Weights of a small mixture-of-experts language model, trained from scratch on English Wikipedia: 256 experts in each of 12 layers, 8 picks a token.
Below are experts of layer 2 (counted from 0) of a mixture-of-experts language model. Rows are named down (a neuron's output weights, with its number) and show model dimensions 0-191. Each number is 500 + 25 x the weight over its row's rms, rounded and kept within 0 to 999. Numbers have three digits each.
Before each expert's rows: "comes before" lists some tokens at least twice as common just after its tokens as in all text. This comes from a sample of Wikipedia text that the model never trained on. Tokens count by the router's weight.

# expert 164
comes before: "1", "\n", "2", "\n\n", "3", "-"
down0:475478547523523519515504502468530520533469459522475486459521485489499495486493492468521467519505477485527507492533518488527472525479508499492476537447501510504516498482484503532505557503505480529454493491524491522498536481467519519484508509509539507430567408517455507510493535483504459490525519545479515469486524502456475521480553483477503506440507519488507492491455514507511525480521491504523507479486483533515514463494487487510496502485475479458511518517497508505558525506513534440530495477506475467488483490504495486480482526493465544517493520475496511516475494492499518451
down1:481496484536497525529531567500488504522485459481471537510497457454474524505530518549490524481462482523507515495503514514503487543501501494484488505498480495479552483457563510554488498509498489497490490501472506519491517526475528494471509466498510462462524476529510499444528521476481473448486520492501532485491481472445473489525474490489448500445439488510482497518492474539513552501489461545476488544472487468489505496495500490490505477510528478497501473470473488481478476511495518485504460525506521518472491499492524484457530479439474501516471497509479480494489524457484521465
down2:557484406474492524497535527535517477494535509495495456485454495535512537512465481482492552533469514507527526515492525501520481518483483515532483494456513516499494484564501509490480477483484481531523480542466494528509497531453499494505497477483493508513523499487467498480510487479489483509480561472545522484506521526542489524488511505497513506470470489517520517491479446484522449511511489495532486512510541494528488524548507528530480445497557478506528490475490492500495465492558506523497534479501500486472469503527518499503518495526493527522534513527497472483488491510547474464

# expert 161
comes before: " | ", ".", "–", ", ", " |", ","
down0:529553505493508488524515521497505484503511514503523475492488501509492475489502498515488500485499515495461444500508476534526473526495506508487544479541488508479485515509534495442495510542520527554465506486507533533512503494531497469491502499471473544516513520493474477512516530560516508484482465492538526474517529531490539453492487484511523525575498515531480516513486504468485464495491487441433511506509486516515514499511517516501534496484470512497478483494514499498484489518509517527522486503402484490479546493487496515520489516487528455568470526478543471484460524490476513540
down1:476490471505504504496487532454527519499509500520502494564481512513489466526461498458511530511514513496516504567545496464473477518505488497487506486551520524534495521486493518439518453461488506497480504500466518511475472479495453475453479467528459496497528503519478501468500497462494551485476514481515484497527488523508496500480574567544507562523525531442516481477479511479521516525511515504500476501476461522505474480539491461528522501499538482462545504507500521487488477495481464525504484509480502520517476497531496458485518514499493488529497532526504500486490507476534468490
down2:471491511507521491548517452499543471474511498509490527491523486491461485478519525495512481521496498496463465499496466486484489453524479480511512459470450561534494489477509464483519473472484520505503529491474483501489528541499478527529497512521486467509495517479479504515531482481512483481529508504476495532503479497520477516476502461475525444495525500490484508517531474510501487494506504503478570478518538481477532561506597508526506490494461505545479538548537494484529481508495531493481530475504523525512514509553525473524509473481511507471529537496481464522481510536529481534

# expert 139
comes before: "\n", "\n\n", " x", " —", " Rep", " The"
down0:493505502494471478512503523498417496501501482506501497525491478457546524498496538491532520461498475527516490537504447520483499506502486495501500459464512496526505474498518461498521509461489508499463495487483505475526475528481493469496507488560451519497529502507512560491495536501501494445474498488478500503499471507466528521533502499441462505508534515485515474490462473480501476502512497509517474494506516489485508549462488546550492572479500542489466452509523532514483485511506489520517495446519520514526410476492504514493496497491531495487500478471481530510526501495542533528
down1:495512500490546484507500500471497500502450486502517544462492462516504514521471541468534481524480538453505506493498512498485507541531473517511526527449496516515491505480515522469515458538455477533513534508542436504497534541454518497504463507538525476514530474508515482517485534506495479504541519508467508561522498501506520489540504537518510511491542510485509469487524525520524522544517534483467540475523510544517496524487551486515489485457503526530482505519538507465500515514492475540489503515488492518500527540477489506517557485526508481459515538515478545494488505509480532470
down2:472503481540496464490527462498541500475523532502529519499454510532511483521468525495513532531535536485474500499491506486505513481485544502518537532447498467499519485481476516500515503492518513550509509526490521505478494492503472486482456469505531533492501512504513507520509504512531495474537515505539447544470494521514513528577541508514528501502515515485537519484510522568499508513481521481507473544462493493508519490521564487499447497476515455502486511582537488508488511485495460538495480473465481474519503538504473529556491507498503510500523551518498526510491516500474489517

# expert 60
comes before: "0", "1", "\n", "2", "3", "4"
down0:474455516509517499532468483491491518527537488480513517452539482513517482507527508438546493506474459525491473512507456486486455479509501449493531500507492498510487528524464549503495493497514480497499498486488462486454505509489491455476498513534491507507479520506531501541490458493502517518493468484499473492507486475493467481505536512498560467488539516538469461525486471472502466505475563498501514469553556494508493492506542529525519503448479462485482513506496513469496466445509443525477478539518464487539507498520506479510515501465544485475504489526491518473474496486538514499
down1:481489519494479481456494510467465489477497470528511505536531504514487466498483515500519565525489503519481511483435508537477534482511488482534511572483482488519483471544472512476493473497483501493499498541492506506537507497483518531470511491481552471506502540465474497502500497475478517485487524457469564488491535504516544503545472521493509504429504494486504489497461513517549470491494520553477461519511466557483482523482495482507509473497478504495552480515469497504507452496522495522465509529505478477535497521508498530512507512463520477451524481525478523480518491484457513533
down2:560508494482501527473462512525519481473468474470480498500508544512518491508493531524464467505438471493494554489511506502491481476518528486517523473503499523520508468465487528516504505505513523488483499496525483503482483447492529500520497475488545506452531509513544505485471539522511533510532558526501472483458537517458510510475486520508502489510458529516489522498510503533492458441480500524492521493525487474541497506497494517459480514494504462473513543492491508453485523514531519485445514488520529548447495540520497523532438537514497495461515530538498483468508500477513470519

# expert 186
comes before: "\n", "\n\n", " MP", " Rep", " ·", " Clay"
down0:491510522510485475483518537528473541491515480504512522499494517503508529454465494456499519467495521483492519511512504500486510512490490487500545531532508547487519485527516472467486517532464505512510486530494516491517530545480492510497538477518488502557549473496493550514516471511491492536500461466486483504491500529524553561508471479497533472460491494492518519542543509497514516500550485538444512505555515453514501479507514488495492540527519513516506490462500463538501532485480516452507526514475495491535486474512419465501529509475510512443513496521452498467515515506495476472
down1:551487481488500498533499526526513533510457527530528535491444463505505508522518501506508485498505521486518487495470534482495518481500540503503482514518483478522543503497499512531524517460547471526492461497501470504499482490507494493491502575526437518511544493507488495516481558544486471488508511502499505474542518501474490483519485473519515533485493499481500512546435531508500546469540493461539544462471506481498481500523493482468530484523482492505530510485546557551479524519463509489529517536522491486514501483430486505502509502473479489511512503513496508492456491498441475475
down2:442510551498505533550475499503533482475474483534511476522508498512524468502499513465497543471502545527521440498507529494516524491500487487473478507507510513485504472503467475528520502492480495492511476484524502544501508486540495461480452512481499499524489564510458487459483525494510489480498501517490467450483517492520501507505474493501477490535520520503469522462471527473492535483484482520481487459511534490516500525518496502548485481501511508485552483439478510537523525497425521534520482467516483557484502441472489498523537455532474509496505510520465514461501491539510494478

# expert 128
comes before: ".", ",", " | ", " |", "–", "%"
down0:533479479487505460461472486504477524520485471447548494529479520466518476523471502525506504489487463545478467517461521550521509506494516515535503457467481478510522481487517481523480495539467456518460523487472488512491528520467509489497485553517479509482503509451470516490483458512525485526501523460479489462504469534555481484512526470512485515503524520531522537521503505473485473508473505494489518532448528503510521518518501508534530497478479482526457507515510463494511477448523526467474520534484562510541438489522476521522540514480470502476475493496528507491496512484519507475
down1:459497497528536503543519517490486490456477502469569474516499487495512484501559490468501462476496494514485522496503523509521503479523479466467457458490532472477472518485492553511533504550509500507520529531524492529475487503530513512508505514488509527490497513516466494527496475542451466502493486485497511532459528505476541493490499522521529463495526544451491474499491511488496546446547533519482518523483503470490530480440494487466527502497457464480526523507490510561502526503503488522506477534511484481472530499529491471495522521482551462534471512492470539497497509489498472470
down2:457508514469514516502518517472502502479485555491521530546512485471518468524512535494513461489492505500543501514491520469485460514532554530466473491467515508541521487539448497502511523514520513455537511520482493494517527500498487490498480454518524495481483524531452500525541521552470486552446461470522506491503488508532489457496526477542518547519507496476538480477505476535513478479511525516498490521514496534456539505520514539507489512517467516519477498485496462516485484482510508502521501506561488502451513537542516473483484526501494539472515528483461461490510515535526499512

# expert 224
comes before: "1", "2", "0", "3", "4", "5"
down0:529514503498516487540489511471517532501460506484490536461512512447517493503504489498504457480514466510448523524532447484507483493502565479521517480518482490501504523522472547511519477463490499495534478466512497506481539466486508477523433501497526495479506479516491507504526494489554505532496507500523470499471500519502542505490520480490496527544487465475454546502441489488465476502463479513451482507468518491483477452519478484498542453522507496473539490507502565505473537505519494475487533484535483473498507503499489517490497511477432512516469511469505519499491450515538497469
down1:497498502497532513491496514507506497464506550533490497491503530515499514477427503546490495497499495511472497511448483496489519495528490484533532496522515507473486505479488521489473504482497501512494481467513565554480530484492471556514470503459469469496496473567501423480461446482495487471536496448511530519510510483534527544480442524506525485492497479472498507540489488505511466540520513508497492535509540499450514517481487507541498512468446508484452527473520503501482487476529461507499543511491471511490507485517512489521503497506489501509533495543516490478553505488528530481
down2:497470515536512527471540527524523508506487475518501550526470467534472488491502517504498501469493476456528505471539500498475534520496450499479536502514500476527476509507521508526492462476522484523492480487475466509509496513522511452520548520530476512529478459529497519519482492487488537490459543470460499482497456466517453462527505455515508454496486483475472471512454502503497528470491477483490574511466498513541513531493491520497509551499526482513511511496489490495571469498509485497464464495530529483520482506539504495470490464506503474480541485529533463505477471489509458516

# expert 147
comes before: "\n", "\n\n", " as", " with", " for the", " who"
down0:538484517485536506564484472544480478489528520509490509451504500446511470512515477494474497458498513496487525518513479512512499470511476525506520531483516498526479488460491495515500474510491489507487488453496503493533461480491503499494521484540467477469520564487495519540509465493501474519531535473478463484497532510524452520526509514511502526513543498464493509484538479543543495485485466512519532505486487513518522480501551530496527501515501476467478489483460466474471488519461572515506550473482510521484450498500475528505536548505478473530485474493564524531487524491466489503
down1:470469499499471499504510488515505500463470529488487510519488490501469484460479449489486489507519451457479498476507524461502551504489499491479476505462504499496491476498489506553504506468477557488504530494474517486473526428492533525520557530466484478460502462520520521514503485507516486463520510515520517514528514510501473528526557503446499507510542490502476489426561506520497472495553496523504497496500456557475479514485518512477509475478475488452492494519509461499511444536508503495487476493506520508526546485497487494510491530485510505480460531466499529479481535466491479488
down2:484500518484526499471513541568500531501568492505528521524473475476481499470499471511524508521468480480524530467502530509539496498476494484520558513483526442484530529526485557504513485463466515510474494492523480514520524500497515471517494500479499526501500510460539497504539457448528488527458530538547509473502482501533494493483503501497480485521512478453490502524555489490537500478522514493493465530474471473467498525539465527531524498482518521501500490503528493499510494516481503509469536441524501533540483484528561535495469473512497485478508536478539527491502515518518497505